config.yaml
n_layer: 13
d_model: 384
moe_layers: [0, 1, 2, 3, 4, 5, 6, 7, 8, 9, 10, 11, 12]
normalize_top_k: false
routed_scale: 5.66
n_head: 12
vocab_size: 32768
norm_place: "pre"
attn_scale: 0.177
init: "normal"
lr_head: 0.00439
grad_clip: 2.0
train_tokens: 368200000
Below are experts of layer 5 (counted from 0) of a mixture-of-experts language model. Rows are named router (the router's row for the expert), up (a neuron's input weights, with its number) and show model dimensions 128-255. Each number is 128 + 32 x the weight over its row's rms, rounded and kept within 0 to 255. Numbers have three digits each.
After each expert's rows: a language model's description of what the expert responds to. This comes from a sample of Wikipedia text that the model never trained on.

# expert 10
router:124141079173132083104139178119131112142087150116147128126126143159091151083176138081187152113108175128060112149086155061166089088118094154080098105144101109131135097108101119113178091141124081151102139137135111141146109138072146106094087193077179073156116100147135161103145108140149150164065145106110183161093104165142142103125102141067087163108119123147136065168117086145078179091158
up1:184141097196092129101147120143115141128153158124154148107151065130139107137144143106168140205069049152121132113114151121101141145101203146147140174099155141127056113135123106131123138203062163172096106044099114111081156134173142076117097130158130121163111101089076173155120123098126139068194167147152159087189136136098188136109170138118056147107176134128153094125094101128139160164118
up2:118120086104120102137153122133101161081125099070166083109091100126163156194044139114102130052148038083145086130118134115113150148143115059158139114126080126163173194145121126147125119126168143114142107068186148127104107073172130126143127129154107080092162103178185149121162144084134194148019110153124148105129128137120130131152145126107161129145135156100128158147157164126141135114132
up3:165125153198158109143151092178129114189159096171102100120146120121136122127157176103142113165153138129118100089158076124152115125126160236143111109186145153122092169120117119162124131132114104114114086120124159116157088162110101098138069153109148173156085105116079144110159127117108088145174131094115128089100124122159157080030151095140119122155166146090144127229074135146138141134147
up4:132103150104011116118121141101144090098143175120186173109140101158134205125172093074124129086145060093138136156115123147157173115087108129146171145096151188131154141171074132113111137149183125130190157153084150108083199155103140102148107108138132137146111109074106113178118082133125106130070140177172155147125079090097090178186138097157186122096106129141071116122129119101079119180138
up5:116136062193176142094158144104140135168141082118171034069151103099164137151100127147118103154121061182170176099114152134150154107133178170110109101164102128147118172145175121151125171109152165124191117116169156115062181103199188105168148176084129102138094141121112138076129162165132170152102149177147091145106087172079174178080116142109110182180140151115177130131087145092096086112152
up6:160121165159179119110181070132136123151161098165165098132148042115150179089136128145204125160123105107132134107126135132097132112126090145147136099198134108099154179162106091132129158135134134142140129143193103134140148187189133128057161166095111125182058124070108136089167138145127107100148127102168104124133154130081188088012139131156100118145125085132117118131094128141022170131183
up7:109115122122072123111132085101084169074104163101097110140125150158113122103121083104178108080115091171146140086128162125082150128101162157131086132084091149077123150165138153158122117116133172182146178107131153113084154124127096123158090057171139116148156109106170152160155133126108146090124134101178144143140072117153191141195111051132137099133118157116130110140113121126156103115107
up8:187115092168152153144118148062102094155175091165114137127103120115183178117105094122132164142155051099186112141133130170075123149146170144148122131115179086163137067145131124110136132162076125135082104158110191092134115167107098153166200124165085089155157080146121166112117126153137174121155120133121131139135131128080105156119149161175101136121106143110134093143159112102129144197114
up9:162115128136140093131161134157171093171190127165158094082145096083122154143153158112137129121118091068134138108135136122104142138146124141209134145211119111045173161141168120117098142239147126155115204138171114123115129146117117088102184158122129138159053055070064123033127130169121132116113112151151147043110118137115162177082119126121142113100120107128105098126041083154117155118117
up10:066120123115113131133057143174134123147205162121147116140143193083138123115102154160122074084155162165152148137135107148145128165153178115148087133135090118069164141112152132158117143119100160128096115127154156120105109130099116143136121066102081121105189068075082134089103114130166090142111150121126147075102091131139074089099099157154140110084147149110116150179065119158163097141115
up11:095146141184085078113084108172088094164120145121131145173189160158128136099162096115161159146107233157104149129135179138142120126201123150086124062112162175133121089070107125077142136107102127111103035137109166145148163121137131127112106084060105127119107175178129157100203070093104165104079146171135133155156145103125136085175136124170116108149110132109185071150063138132099086091148
up12:085138116085047138100103097148137175084107137135171062168148061135085121124136119131132095166095147164098097077143081142112140144085154165175183080082081134113123108124082172171098127144127124177121153091136080143116206131153122124125118087125157170127099157183159115031127097134135148060172148116209139135166135118173124096122068083149120104180161069107152098108175157122131140110102
up13:137137076152163144141112051131138075153181169036170148100137083103136128135122111115106146173081179131134176139136104141119150138132162085181163179183145162179120066116079166079103133145109113106080138135176121147115136191110135134129180143155099092090092082168092130134177096129090069166092110205126135102099137169149088107128164086194107136107115103122121120190032119109148120117180
up14:162100088141101129135118163077091122079096095164122114140130162137093094133117088099120130166085133165101103106195135128128118161149191122145149119054206162133139160133132120168095119143096108127151113079139145152158118068195137156116125128181113142116067136169109137117072104086172210150088141159129098166122138097089149139101091193118153142096125097125179150122133176117151181130079
up15:039110150139127164144027156115101101088073154172172052104197166088107086119145156113120135103064130170105096105137125121172136150123147081111127152071136140139149157131168140147136140175123146099169134135093133111089148092116112102081099083157130131190138117160100078127091124101161156101143167143111118166144128122148090133115134121120163116152096147085093047113096160156106075147078
up16:130126091096127134156079128200111171113149165095112165098174155084145099177093088155156061162185136134164123072126131110163132173113153163137171145158109141140134121130083150142090133083188124121145131050108188150113168044126138106124077138102128101176142147148153121135095120124114126190071093132104138148140195071136065180194135165172100108054080124110144200127056120084097030100173
Description: The second digit of four-digit years, mostly 9 in 19xx and 0 in 20xx, plus nationality adjectives like Greek, Finnish, American.

# expert 22
router:135118210100092106162143207144153177091130090199138110069184128152129128091141067121176165163125155135061073104082150086159123072075112155157100109103146091093132146131133084114063158074180130163202118095068128146146181133098092063176156102143189120143140104118130172157095095114113098122119096185122158135125151148153135081129109174098133151173121153142099110089145126133058190082094
up1:148126107132080173154170180134094159093153122098161146104134087116119168170152155185133128141082121115102134080148145117119126114129089103143127117200135156138047154172051079175156103189157175117065133164131163112119141118089138180127111136129143160111135152111077124143109142147110127100086107129104091104074129087100104115082120139219174129105150101189200112121141103154138153104131
up2:084076098090133109183103170158148167168082131083057134143121130173103201139159144030127141082155153176123110162103131103122154068163130173098132132141121142127089178142100124117163090147147120154161141162129112154177090142120125171093084115127134109136151170092136130068147081178162143126136164082149169132146148165170181148126116152105139110122117047146123129155087149171122124187192
up3:106137127137128160105106104099103106117111081094124150133101068134157166109113104132114142176042116117115121120129102156101154138123107094114102166151122145118108118166112090106130184132118172102102138117152141131128170166135139124148079088152151150198102143082122129100189131138126145076089145104116125089081125128181127117111190161162097105173181152159120104157099057139092104106118
up4:103140138116135103183218126124112127139068096142118089078107141152118171100110108142145113076168156167111134108122167111136101132129098118135057121127127105156129120145120141130149153101090125058104098127167100119142170138173114099070119111084128162091098151122159106147135127106112199095180121162116108113114094133159209105081197149128107163095124157135134160067132168173156126125199
up5:099094159077163135132131117160152130152190126138052184150148120086105114079056142146136144148123088142132153124147107162123114104117175171201132125148159071113158100114134129152089140078097136161147133115125156059147103120140056117105162116103078176096101129112103182170121147162182136065150161119080148132152191136163120161133114160130111144089125095156127140143053121098100134128163
up6:127134122142150151178132099081128181148140085148096112131190070131183115166146124136119115152092124135117151149092125167092163104128139127134133148158164181146054109120130116140165145161126182093141129120160190105137140137121069100144143135143166129165133197151086165141072144159133167135105102146084094150110120113175154153108138161131116148102180130139141187092112103176101116106157
up7:127129152077096169075132118089144187100113118121182117149106159128128078132172124200125120136145132182040101121147135106131131127099046120135124114084090184154150135179129147152083138188159099124111166097146155086128095114177126096133124115126148094164126133162111119143157185102127146119120110148114136130116141107159129110167148176102190042172090138064120126092156155161107129102170
up8:126144173121105200163095127143109150125123154110113138085075171142150147139193184171095113096148111192141132165138131150132140108134086141092126168162109187118125152080155147099156104112178155080070132103151082134159060094126106148146113132195157179149145145140045088106121068084133186179118127142080105125172119124161193130131128105157106135052194168158125064085127170135129123102113
up9:141141115121133126187188120083076101093075131096092124148120150214101140124116137158118110168101103122111133108141139132129138120106159171194083105099149101126135117115108155134122110124161108122082135120133147208105129064182110160129128111096139133130119135149161071184111131112083182070150148086154144103128184104088150122143150110149093087075073109149200132078170128146150220144105
up10:166116130104159173161131111109116140082094156132086119096118162123161088146122140141142140100138100160071171105121137090141111121111108161105123111120150133089128138176185161154134065105106133154092122117148134055089182114148132141105153100141136115148173177131163189145140213097133206107142156169122097121147100108225130111105174087097057089062129091107125144121104141129141138070219
up11:089107154064089183202123076112145168159135137106016147105156166139103168086080155142093150178062122151108119175194079159103117099096130100133100114142095139117147131067128135123103107070131175083141130139149116119134161092172078168137085092117107174120147168150118110060158059151138163079136169114150149148095157051145174141110109129110182166096153136162132155118116118096123123106159
up12:117058093101112127155148099111142095134098152094150116160095150128119186123151097123088150081108143158169122124164130154140146127159138125138104141146115152130121089181115147167106113141095134103087101119177079104135036171166097134124089110126104140100113091101125106142141137097126121067183133146166119090120081175118136109162094110125090061121126064139084146123170150184157144127139
up13:154123105158105161137133082082131165135090119075113133115092118173099186113136126084159143104161120158137114116126105124108131061121112139115112141151161088145085138163141110161125093163155162117079124112123101160167107169143106157068157130107162111070139166165177131124191139159103183135150154145101143149103153093140212199129144150160122147109178113177174139080122136108153180143155
up14:070103189162130136162095123098120124062130159111079085126132125133136143083189151147100142141125142154112136178118091192116122077148080084093119133154121130134121097112071127153147135162170110105176071134116104192162119100128138098124110130130172144115155154147160162079131112140150123112120125148136111113081143155164154128074128186119137087098161176135124160133142121106164132081102
up15:107134096144178154186127135128151112163145130115078109178121150132135148139095154183147136159136150148142106137125062161153148138133138091121136096137116106125117102084080079191177158082197138085106118098248099105126080134105129158039108171141135168105109166179138102152149132105082122168128162171117120177178118084196187140149174087132195092072079094135131116132159176123164109070181
up16:139119089120066115132105082130124082117125107140123124109109102141165124117071149065095072119159142137148090177102087083098170196149140109089122133119132118190159139155129184157103137156124162125131174095126162048106116125167183090141111095134145133120150083076123163100150116130167100136129179084119075151097092146141137187128134143157192072188139123084146048148169124073167100151099
Description: Commas, pipes, dashes, colons and degree signs right after digits in tables and scores, e.g. thousands commas in vote counts, 6–2, 7–5.

# expert 5
router:079132167118186102108085108146155127171127133164153122122071116059096112136103128083144089090183124101124152136131123151166127151125112105134135120155125159124179148151137141145109149089090134152181161102157161093126128170111170149117097138118085143163089114037164138095112132166160065104174115125155083076104147174152090134123138095116172069137102131135049085145090114154121080129201
up1:129083135096131144152155097119147116133107141159141105133093163129092146095110134110091164187142136202113149116022103135064146150068152131107156147133133119142134130109116185114131121122155176166095141170095130155151119104141192091111191069113163087079174151095108151214075174166127124124149142107147114087060122105137118144109093165083106133107083163130112195129122131082151109164098
up2:158117127144091096162123134124104151100135131101120133120106123122158148115216119161091139139073087109203110128107109144078138122126152100131105164103115149159108171157152146095131095171157226130124132131107091119087148157142118131076109122178158089125124199108123167119182157071131113156099143092137083113080101087161150077157088140150124189102059143172099141107125185069102134156114
up3:167161141140106097188199154144131194124137114114157179125116125093138114114120134078119102124179089178145090132170085069144088135092157109137171103128154162130072145170094108144122159110099110066143150145120125058135143108162144169127124162072100089082124136154149094139151194084099142178137146087155113128139204125122170121083119072099141113196135127111153134130190121096112179144149
up4:102078116175093160120123109140054174124099117099087081118151093103177211090099127144105151085096123096205156114083134125088131136186101094101132167157136120168155160123152160115155116187097194141129155153117124165039127173117171132116159106121174111150160142153137073088107142166115104170110166139112179134087110155120110129110156163119087130074117154105146160099099122119055112154125
up5:144093162174097158161070160160089101109166146168127102154156082123176132080116075160129132137126076088075104170158163092125125157156137114144111153057138070108143131209163135121113115123140153173120097077093164107086127098098089132082106110146123125201128135132110166162196115122131109139115133175160136124050063127138135192154132166132096048064089135116102152125125095132104143125070
up6:160174079135116162153086103085105164107139091084084113152086146171105099154128129193117170151117119104142120128190145157129132135111142107137073123134152134123110143083137123173138129107214120080104125103121162159094123091105105130174151174139130163095134137145094084124170091117123112164141109124076077115101159138181126101120111110143135050089080198147154145138155082077128114097118
up7:117105100146138112136135138180078092135154189110125146132120160152130164146080170159176097124123120077176080087080087100124131148122145172174122117143105096101109147085108125152150063131103141137158151159120196138110119162148063158127107088194137134104048136093100178134199122098172120137143164150166103179149169162093151110152074118172143134116097085132134123085021117101074153124120
up8:112135108105116139157140151119170164118141124128115165110174077081119185076099118137101120169109088136126122119151128120131163113083023066087160086143136132147119136082154114133086189138138151173134128130067088135081149165144197114125152146112167166142090140098131132096120117090112124090149120112119139128105103208104141144107133148152147087130129133145113128149129106091134132152119
up9:115104155146112120161121109126161095111152105174070070143116181148097123075143148135157153126062142188065133102123140127121105116135102122138100127130107120154117171192103109155076144133144169163134104127133079160111112145127152163133115113157118097131059123098120098095126145122157126112110132130124095150077168145160138140083129140161114113175137071162143148154125110243132154152136
up10:163105112136123119168177150140161136098105111122152170127113116109140155055149150118074163151084110162091170131082148121100174147157071124073175123151111185131123126123093121073072157121137151141088138192134132133126151144189171058140135126126132166133160135082128165171108142142171120100179101141126113089075103108074098160151085146101132141121107135135118143124151147060141116150112
up11:215141139149107138151152137084121165086211118117183104193130123081099129131169151120139185131100162069030151158077153145109120185103157135140177122095138071154100150062107165163175065129166082176150140111079147142170121116113054149091098137101124113107155131195070139154117158142135153159147065088117164120116115072134123114160086130173134111081108152214205169119103106161098155124072
up12:084134129133127115174086200117144233094106131122105155117155101092123154098158181125092100181109075138143114111166150135123113146218039113135163130135142175083117163109108128133058177129151107112098131159127138174162121125126153105147148158118133129186113121121105134136148180085139156148164145112167200157105160200101112159135101123135170132157115166112121141151116124145076123148165
up13:099090105141123143096076164134152136159126140114132103099143128165114090147170103133129141085175123119160137114133095125149165059154114168096186119126091155121169118143143148099150123135119106130160154124163072155169168138118070108123112092142127101144108161090171125100094103117114117191094145127118126146115116127174133136115173109151124140108142112123121180131036130161069091117195
up14:081117122095169129076166055117123181087107153134119118048072156205100121106163136152131114150170134103110119168184116107134153113146114111118143109097148181114163139187128089110068100140119168149116132090143084140063118176139145128116154104185102101109111131062200063117051144133157113108110208113121128142098176151101067211110204087150165131123116107135122115181087184146106125125167
up15:156169120135120132201134177136102179108115067168097101119105113132123136080118135159149085137123155106090068145231141176156144110125094140129100134130137149114090094093198079161053200126136132108173135130102129115144156132104125143117137131175093144100138135116086074134107121095151141144145170154118095155103099174153170134109169100133162060140112096129123131113126084178073126074174
up16:111061156110073151141104184137099121094120122097099152097158117151167115133144065121115163109123100078099160165156117133072139073117172152147120203008184072140179123216194087128144132158114166085156113127088157083100165148121092089130172020126125114167111171142134108097062149107149102110101202179125105113059153125134123135155176195144121151110107138084104142108142132148124131134054
Description: Commas, opening parentheses, table pipes, semicolons and slashes right after a person's or item's name in lists and tables.

# expert 25
router:149117073104069127085116076120144132087087116133167119096097091134133071125166089155107098097146119137147148150110178108168142175126181152104162194097155189138164117127097137130179143120068101082136134159056215078082169134082109064177142123151106074140130139125123168095167103141167107196085107122057145132158121134114081135063136154115105162101087161127095140164067087067088080146184
up1:171099066196125153063156164113096095184088149101151124133184159100130109132114160115172149140151135090088139107067147124092168145132165136102127116150163145124081103138171180063083102113094123160081144074099135123079120123142152150059147067121135133146135125159020163165114083081117135129104104082063120190134137092173162182085087124168098112103111134079199111068080096142152099187076
up2:151105176094092156166051088152128108096105182130129163102179127133124121155121171180133103104072119141117143033162067107114155153019142147137098130075088152116072120138111136121091141111124137153164131143138106114166109082104062170203135121139132147157161082159130107146113134171129137108167136103190081150137131055101161113151153059142168107093101105105086154183148137148172140088138
up3:170097154089096140153122072141165111098103122142135142141120098137124116113151098143193131103110172172100102089155129145154152168081120084201181181066125123167166066090118077139139230152149139112195187157091114089081176182120105111096151082150110138100042119091104106117113160092112099153101090114089122133142143120113122119192138065137175111105048072123088064094144099124073140129138
up4:133098102157117133123123085159148125110101113139156146083125129055108119155138162183222115099176111158152152103146177105206204165135176125148166120141151181186119210117106099101115173187173140101152130122139142138125127137100127119160109203135119140131080133147141134133163117147110123159111094084104084110158191127182101122109147125079150075134166149105109152128086094174117118124130
up5:148141135085079197191135134103098121178124102146111138117154161127111156128136185155156170074152142109122110155145120120123109107102102129158122139073082112138108117130136102121117094139130138127118110107118090111163107099143078155112104185165080118144171164129133076145121140118149143117122111123082120165182157113111117126117145105059137108086070087154103084078176131177086117180106
up6:141171127134177125144117184106126171130073133118111095170155191174105152144170096130123177153084150122080127134092120093134164057172106137114140101068212122139134088092091086103136135149119115102161109190117128145174122156142168130123166165107139131104193123103150172136106075173107142134150117142076155167140159109160174078135127126109133164152165125145162070096109123162097155120088
up7:105123117164131117128073113155116144156138133120071108152117066108094139131167107142154134081173098092147142144099145129109131144205172123141180089188120158089137118134116111111139115192103089101110147135100153118070094180095072142178144130139117111147140118133099130123162098163087160103137107132112144082153153103248124116096170135194088150129115118125108103131123112129109163129160
up8:133128188115134126110092097140119127074116139143118114120107152161154127076151103136161123129124052152075129159077124103138156026122107134149153104105144157140124072111106065117137103152202140165155162131064117194168108153112124083166146169159164121131185150132183145159144100154107136127153144141170114125107078124175149069212146091113152130159119153098069084109129157128149180080092
up9:132072118167129067138138107153107111123198135177116148118135162153169124073087121149158087153123131232105116082127052147126134147083136169150123120141107137110120088150118104098107120089145157170147117143146147108154128118145100118137142068155109122179152131157133102184159141100115118095179197090191093129088101162093127112158117118170123098158158151092109149157098096149163098097178
up10:095129135098086133146113107113122151166052158116081156156130182089082209126152120103165158068190118167113194143098083143101140089122144119089134090072122075142118141149114151094137128133144130105118142068163079182159144165091124177130117151100151171067133109152110103147139069167102109141155109168103162197197108147218129081158099034068143080108168132147157137185118119125154112138165
up11:146129151108138118118119133072112171085053098147103121109132072178143085172116118129135098115153061119089119164120143135134113073078109093096106153045110075140123135124138134128186129123158138129153143100111095138099162098152122092138119119078170131097148136078168175116139175171104158108187143111092102210012110094126082154160130094113146151116152172164076117133132135118081146133140
up12:160089091145094129075127101098142099134092176155138225063113092097144126130125115106189129087108081066122206136189151132143153154117127142152193084080161092108143177148135163065074176112138146082155135160142156147119126131138143155136114125104134086111127133090138187164171105132114121056070104098143131129148139154111137167127138122178168147072127098117124212157102104140090173139163
up13:105165137155068166148149173145132076117133120135097103093176125096112137037100147145130107136159104122102111144158130128109116136143084137102133100154105164085133072113137156069120135170095148146136115147192125058162102118158062120144119150120163114129165168069127053183145172148127119092114095127102046127135138099135109084136168125138088133140071126097081096054139070127102106148159
up14:113099169130166139160118134196140146195135149091081164110132145116104119122145139129122088094140133224187122177137087125147096147151140093079144075145084172146085128110125150090136128137104131082088141122158102125098113171071138187108123124158110133072067086139100138111149167134073115106136122161111164155168099168184136083091108110089132094121230105128104181203121098136186100137175
up15:051118131186175184130096225155133161113130125126136134087165150098111135111135104115129163075150153163107098142119133111083089165169115150121124095168113118113152223105183126166130103108139154139168081116118129095158160105145173116129117096126094157126135120166129091096113079068098143135115147121175162158165087127120152105130137132148139167124169163102115141135120129123063096085053
up16:137157150126136163137143086169083155148137173127126101104162124066120160146127133135064081141141110061113163149096146110122122107081072118068099134129146084054124158124176204105058119156149154192151130136183158092167106108124125125181141108134123139152106113127105144154133158095118149086093154075079153111099165137066153127146135130088134148110083096099079155154110110128175149172075
Description: Trailing digits in multi-digit numbers and years, especially zeros in 20,000 or 2000, plus the word century.

# expert 17
router:080139132068116094092126139050050084105187169210130121103078147118073078112110152145152112101167176097085114180137132099107130134116166117187138155155137104103139115154164181202138098139134127156136215163102106140107135084115123115168167126126130127112134134054154132119129115168160083107161152114115141093114022133104088108158100111159144174106077154130070119116199168116134142129093
up1:188110189130123180199092084157123203124132161155088113121168111100121109119090129154179157129079111097125181096100052140146167136099151164146125099127083107112118107038155163123109216108156135128152141151089133154130140137067117117160090177149171147121183127205115163151072193069130104138137111147173135155133080101144134117148170135092144140108128158146140177094111111152159160109073
up2:131167136159120100128145138117152141153105163140138160115154086117081123131115210151182123209040153107185116130152102137150179084164114103099107112122108173172102143113142143087075163118082099105113141155093134105136112111149088115180091156115115188115131144144053128193119124173125120106121146135185124148135118108127156143114102185150142061143179044154120115157074121204123117129102
up3:130101080090148166139130117116127170159129124082158128161161123125131086120050126125162090134083123136120093133156138085147154138165066156138094170090184104174095147129115213125121136122119161116112136111123145087127143098158105129094153149105137163184134128107091130113102129147074142150043121064091155143145144063135118112131155110107212092115146111180140171117102165073136112148111
up4:123077108099175157117104066152152175095107151065136118097107122111145101149102184143114087144150086101149131107131174133123146143181132110137133145047156184098151166171185146104053136113169159149121125157136160142066114065140059158117187056177108142131099175128094118135183111056138163136131177144115118129066122112124137143091077108115100101144156114179152109114070102056161144106123
up5:168130194146095113126101116141163076107178188154113164160105134148145118125103116092173120109088173088140099114117164134132122090178121157103067129191097153095106103167141116070088183114111143087109111117176139098105156132125103127114093109156124089092135100116109123191176126119101090075147146106160131121116105075089110129043156156073124099131118129075095095197107141177187123113136
up6:107141112112139143140173106133158137089115090111127168147157169147163112114123150120117108118084084116147160100103164076037157127165109133099094142126092122097147099102123130108150162127115140094124100155151119173115150087179068132168150093145135131118084188152147130133180138109149164125072170069091109096129172136129115103115176159116113159109106131150151220072101150075103107037167
up7:093112149188177139112100160120117165141145153078141093089115125084112189151146082107122140158195126131125177133109136202100118145207111070061168143107093151203159121119106148130128104225152163119098157087133121174135108140173112140050099133152138137128179077122089120127068113149139183084135121192121076151143109133118162157136184146157110114115132086116164079106154138076091158153094
up8:160094120176147149117152128158178131132196094129043161136185117119096134142089083169138090168088127112078118086135102175153164093168172116123153157116049123093148105090106059132093105129162140148122163098212142127146115138139137140094151138170202177123112128096083138114123125147151131159165138163136118083105127128162183154127142094132092102102137091127079159112094113131090147148166
up9:129123111109095127108198177122113092182145151116143156110094146133135148119086143089200126113155109185116120134148073156052177211135165143164128194083096089205190168103171164158137171182075179095105157093081116162102202151144137082123139073119068092127150156165067084114099116110135132125119163113143142153156140085063149080180161121125079155115162134094171142058136141122087132114164
up10:108146147139164125132131101129063160128138075115141102128134125154155110127097115102126114176092138157185084116091135062073086117127154124098130098079111157175114162072060142123076133069163118142172131141122181100129118046168121159122161130110172109109112114134151177097163126130116198150088120161127152108178218113100105183103125110147162074146133115192145133111120195091172094076147
up11:136137100134148129136057135126138129079104176090104110140164118166152119117131106155197114106145111124135110148186109131102165126159148136142143116113118170151109143092184138115173137122156125177124143070102145085091143085180092124105147127167165140182172180115135167100137100129129125166159157129100152171181138167193119152148135130172144088113088129145094133072117128104144142115138
up12:149176157147082109143134093079152088123114124134148126136145128090112154119081114162214156181049126096113089128174115140129154180143160152151115104153147067098139136163175117135089126114118143137132134092133153160030117151107136140106147154093087155117108171100137096164106157095130133048096123151094121156100155138134139088068139135123140115124097088158119120142110105132097104112199
up13:111146124251150165119122159076131121147161139133132111125110079085111148095117113124099139099217124137185190121118131142111144160216155115100108170100059172119146164128107156113166128199106141061091115139115172107074098127140135139070142188128106119135115114107030143118143096108133177084117126162097135100192163072135126190116176130142125119149134076101158132131136085094059127127165
up14:102094177101093120171143129183118110107037173121087137108132170130110130123147131116189091106057162173107123082178194124101179091138116195094154134138085142126147119129176069094101138188188147143174127104090140152101139065162124101140140110210165197137141192114157080186130166115137162135119163079137080079127128187157201178167081139158132142134107113145081156100120150094155124090144
up15:135105085161117121121190140168125086148104148105137077115117105143146112155144163111115044095163055126139120122103090138094175149123150121158142117187110120094132098166161131095140100088090148143190139172087153148126139140177179121156150065134114196136083130112154153091175149151108051152112143143122097113096158155106142122131116160158141138130069154105077110103047108107116115165101
up16:187119132101162112147119106111167147084125186131158142083139164124122127164152142186187135158107102092189114059081120122080122146049163104113110123163168155087125044166138124108075125114157109176114187125100129151083123140138071056139143075115109149121170179104130158156088214137134168116133122102113175111165090149080088154102158073151141107121126122101121126191119112146129119081092
Description: Possessive apostrophes after names, like Breeders' or Queen's, plus surname endings such as -stein, -bury, -field and some number digits.

# expert 14
router:120121112149197077132131162115163127168082109086091120176155119147117144148162149154164169127095140180149082115096098153127123099154135179107141110175093098100075111098098070094171131106076101079109097109187095158186091176177107160072097169087119131128101137137083117124110150164133220063164112172165087140155147079091169145073148153156109074138170079136169079128114116170118180133178
up1:149137094113134114138135136093105093111182145138187131138082102098181206172138151130135116125093111090164171127150175177154124140086147129183098151137158094136101137140106073210121130200138111105125110157122155160128151099180126161126122137126110107136073167129145143067071142153116120198099166143177103152065128151127083085100144168105143159099056149109136119108089179138089164129116
up2:129121146153121122110171171129075158097133127139116127119072102119158144114129135093125082155157113131069136081096120137134138147175176114044145125106140158177148150139114123167153162151118136165104131159151110073143162082136113101112139124124156138186136146144071167157093139106116207113107117135185122212128150145109176109096141131149179140134152146070156165163166133144149130133169
up3:172110097060152120157196126142144158130094128119171137117172125152166074182153166173135074163127122115198090122102163102158140142137094153121142104154169136115097166136103174103119130164097117144125124128150081120160141078167184070148130102084117139119099156067119186146099130101162182149094115092088127093186186095082136156104146192150139157147175103114160160115074081137131169174122
up4:074128091157106134097130128179147145146109153149189176142096130185098167165106153069152116088168136143170149135117224100169106160104109126120168093098146159160114189096146116113154112112104135087100077080151118145131147164156154156114066179090084149064184131129137105134082086090133090083134094076091117151143200134132096135117096151125167082081137178115120124149121139118117207171173
up5:077132174136167163114092126161090112140056152113165136099143152150140139100076194152117125110137134125129157139126143175064116123162131078088148114130116099105140178138135123153141092141149138132113060155138067186117125115182187151031163146129137087131140132156213094108144082101093166160127163171152118115132160070099145124142111084095111125108103102140080144078157181114097123105136
up6:063082095096097069130190105161142161148162145160099167176122166162124200076108100117158129141130158163151123089173094126108164166207145141091130147071171196133165105124115141106110187156129142120093111162177120088147143174142108089111107094131073110137099127134085116123140086125117132126131198084150107076159062168117151097135190122153173127174113131114112108164097145138064132175190
up7:132088134084147139102140186119090123137139164133129179150134112114177133125091189131133161141095117115123108099194152138113128115206164165103132127169110133115132135143127108077152127100122118101106084164152119137129136128159070095037151142078132175165088123188036078132154146097098195110134156127149150162148110135071188119105125133147139103140163117136125122129108155132080109106137
up8:106123106166094105148134095128099103131082144110103140132133153185158119095103126141116093136123078103184135061052123154078099153223101138096088072115122124082132128151121185166135152137180134163082095138150101173108155090163097094162087104133130122115132126152187167096160105103092181124124185126169118118140122129118120054125135176110133149074123120128149127142105141144143132097156
up9:118123189192179113120138148155058110143094117130128174161128076138144152163095169129145130133119114110109147146141159138097128096186153112097144128161151116142142147095113082104159147097134139146130083150128143145143099152178130155079121145121149095142055144155144133123160100096078160075113082165079157155150204110099171118145121149153124154122115114105157113114138127092125132128193
up10:124158142082084146099155143127124119127135177142148143085141117185133158078139113127147126146118124033151121169113136133108112120126100118155152135133180121078140144138132121085102131175116107158186117208084132205151198154088137125223187156125145114126118171055178136134105136132156079163140136098130137140092159145136158115139115063130129252138152116134126096119113105111123175156128
up11:180144154089095171137083151092117107160094103159119113112101156145087121064116114110116092078151069168075128128147070115146149145111089130117185112124090159137136157115140118144131178170138141117147070113107111141158131139146206112101159091145124165075116087099149102145142086138128055193144180154092101110077134108168154093148146058115091162133091128139107112141093123055118117135108
up12:131103202167149142157096159156069148186121104119139088131187121149179061146146116106076094127147135141143126129069142105081158135124076058061144074163132186137109093109154114120114154171139155184148141162089100116116134154052185174088155114126178102132152115146131126144111147121087160160157132200130149091134128067121145089162135124149108171113116172127127169102122174128166094128128
up13:184114136096096151170144128162135087110108166116119123166172114166139227122079114104137148127116077120086111125137144152147145122086058166154110106074108095107125160091132126138097087093120135104202167077125165138128172156176152182114098107083148228103067131081109150147164122137137050126097135177143083144058176166184103150108114128109155143140096126143124079081099122105113161155107
up14:132148082090138137115135174114112150116117151139145118071130120131133143182123121144090115177137124103151115216164170175143150127127083129074116093148090081090146120095129077149161146083147130124173067154147108113134152109139114112143141118077067148142131122109176134100110146118143115123124136196149112118035121128119089150093101122102158205140120126159139134113061191150139145145168
up15:096115175164136163129133138135097123106117139173125098096139140095148092110182107130123129187142133096041187100106170127128132095169150120102120117119147135083150182094150166131106095140177137168095146069119069130115113096144135124066194151136176124162061150102078143134110181107114173086126105166154107148125144102097116150166090152148153121098127099111110139083114100130144073128125
up16:135143077079164129104167164102110161095082146079176145061122079096175148168170127144150129119181131137126107139124146128148204114111126089156123171099161115171138100134158117034151136174151093122160203115113130105083138113116162115129139134136148114100095183136105143141107147147082121154118133122036142148094135129138100227172153133110201124186162196135123114094118108128120109172126
Description: First digit of years after spaces or parentheses, like 1993 or 2016, and periods in abbreviations such as c. and U.S.